Below are experts of layer 2 (counted from 0) of a mixture-of-experts language model. Rows are named gate (a neuron's input weights, with its number), up (a neuron's input weights, with its number), down (a neuron's output weights, with its number) and show model dimensions 128-255. Each number is 128 + 32 x the weight over its row's rms, rounded and kept within 0 to 255. Numbers have three digits each.
Before each expert's rows: a language model's description of what the expert responds to. This comes from a sample of Wikipedia text that the model never trained on.

# expert 10
Description: Common topic nouns. Everyday head nouns after an article or modifier, such as book, film, project, story, language, character, system.
gate0:126181102127082094173153115140129080147074126160119149110114092168077116131111097062170159107119111156128172122142162154131095142148185110087113120170140058091166153150109103133085125135095117076079155081087123149137155210120084153154066153084127123089192101134082193119104188184118149146106114165109146079112147191099076087112084110184167177131157148190133189118148081124147168105162
up0:203156077104130126153150168105108146084160071115103124120112161080046151192121163142144148120144120180095133132104200162163147196152142169106138178155176203139105163123131139125171094149118087136101120109199113067073142142066097104112084150121164106109149103149087177083120169123136060123105106137127096081120133136133167084080189144131157179140168129104097093120138125090161220155122
down0:118105103126084140126071098102138162130112133105118120166108199210130046138089079138123103090175178169085100085155153112141104166088116137136130131175108137105103181070069123119080130067153100112066136159081151115155110131116071111136095145167131075136078128130136111127164123096149145106037139108150098025177078173077160129122182072071156196110119063123182103112106170184071156106133
gate1:160098144107068098105113127138135152096109134105105099123126102160157110195167104115079103113155156066136145102142156046175133146159084221145081125161203155137113127162153099145119137143122108120127134121149110197083160126116111138150160111099126192089157090135085197092123088104134135103149154082132172120153103135122152109160117156175118117141164107114095088151126148204094108083119
up1:094145189117114075095149124176097138165137139142130142115095126118130060141140099168126157071136121204096119116131110084131116209073126129161135130139117167124121109191143138069089086114166109119115125135191143103126167157150108106128162134069109055181128100088102124115127157163139143087112151154107125142146114120112176129177114097142116180167158167165091133111124097091137178123139
down1:146118088112112147154114171105136071097147153139134132051091094160130129153058133172104101152146097101092101100126122141120145075103114143115114092090120130103081181178147109198085090154094056108136148142095122084130141085093114102141119127149094124083072076092131166136088127154146143138087125218124156080150166129204149081164132165139096100137169153084180076124131081120121181096150

# expert 19
Description: Sports and institution words. Sports and organization name words like football, Cup, Championship, Racing, Team, especially in played college football and sports tables.
gate0:163131089142072102118147135174101088153146131112108130121155155136185117119176129139113063093115186121120018110131087091107201130092151118138115091137142117123091130110137147165118105170114104124151136134106151127153097159126116177122113129157095178082159137133162158161159110160132154141149146156066102119086123138143187195116112154077103115089176178135149077130157186138171096153045
up0:103152137186116106079126085191102149089141172188130148110165115168143105192128189128137137154126110116105115146109139148162158149130117140108133100158119154110121155139106083145122135136148143133158161082085141126112170114104095086095145168113150142167096152150151063138178126163127121126098147095155097120145156150163143088095109125124149071112173150128094149165103085172126117095147
down0:099140154149104130150122139096081168068075172108059114113128103157110121145078154093160108100131135130133153166170119119119091195166146155135166115107125179160160109117113146112125105141141144146147102157127056107113111123125158147051059123143119096161158189146211094123108134223135075073113106118137069130151111125117098152096107166108140097140197165102143126137141161130093151073160
gate1:138168143097139169175111087130156109130165088153094106085151120103139079140141121152133129104087067127112131112171119129111099037139137153133068140104127166057156138106164121160095157127132078125200156125160172105112199115080126103115156159188160074169167146167109107141076083087080135106166174128150128101170148097138071114147135096154129121202125092156099122131170136139132196084177
up1:111137096122126116168160117126148146181139131099203107147095160081097116134113158071074126102201110125159138099191151107095100155063121119092062092099121130136155135093188112155144142155211137154128113115134120126166174122123121113121170210089145082110051098160088131131092153102126133120115180144074112118159195147094150163164169157168140114122176091119156164073157136138140120107122
down1:141126138119113134156153113143125100144145087129106102126131160075116127133079148128167149097096139175122112133132161083112067086155148071089109116146104107116110156098113168123113118120100120115137111164157172100152186161181094126125192114125126118132127148158178195174163163143093119167135138151131172158156113144118058170134155133105144111124073168159107173164143133114189082069135

# expert 8
Description: Military units, ins- pieces. Military unit nouns such as Battalion, Regiment, Squadron, troops, plus word-initial pieces like ins, cons, imm, often in names.
gate0:153111155124152140090106126089142213099141165139114124102125129125148115144108134158157126132134164127091076117149115137106138114149152114145143097099230124154135130097153126180168108127054128105079118175201143077162110120117130122113113158116099119091073168159091166172136145171133077122133080137144156130152149129053121168139101120144134137096144056136148192080138082148166170104039
up0:060143129126165069148113119158105166087114105187138117152107108121151107127158121110146113172150051129110096128153148154111161128156089128071091089113114143172061111139146136113149119111161125086119177146126075173099120174145177140138072137150105160089145173129114167172167102158125112137088157101201120178131124109153104072133113114105109127135104146149060101172114110127096157179142
down0:129121149190130151088110115206160149067177098150110157111099109106094138109141129135027177079126128127105094155158132108142170153130141163123109146085157138150028128125151102156171143126120093116114113184133077152121101121084158131111147094130143185093093098117102114105143120101163118086090098096190212107145052154102089120157134133169115147131105145107134135132080168121112133147105
gate1:102118146128096102167134137109136157088206093133094140094091184144116120130114147122157167126107095150190190097100114178147156110164043078082124150133147123141109187104084142118130147140076147150067102151168137133065155149119177127116169162145166097119131164124111052111150085166150189138153137173135102115128125133041127130106190135172138172153108113147104098083107141121106131123129
up1:149132064080112138158090148115181129092107148109124116095136119173132122093116117101070145140152170136127074194134175125085099105159165157076125139130162150119134095143046154109043137081098141128100132086195141126166104156064104130141133127117127076173131141156118114118091119079098091100137160122086109108139098101160114098098128154099134155078070112113110112067176087049129145145159
down1:087146045136071083173136126154081144125089117111158197116163140069131168117087161115171083084148139125085083088106110149197135174149152165107117158192141142176132104154157124109120102174139099152149121126098120145071153110142127183117176111127125154124124105147105173120137079140140100107135126096119115131082108116072093100140073158164182093188136116127097175188149130105116077114162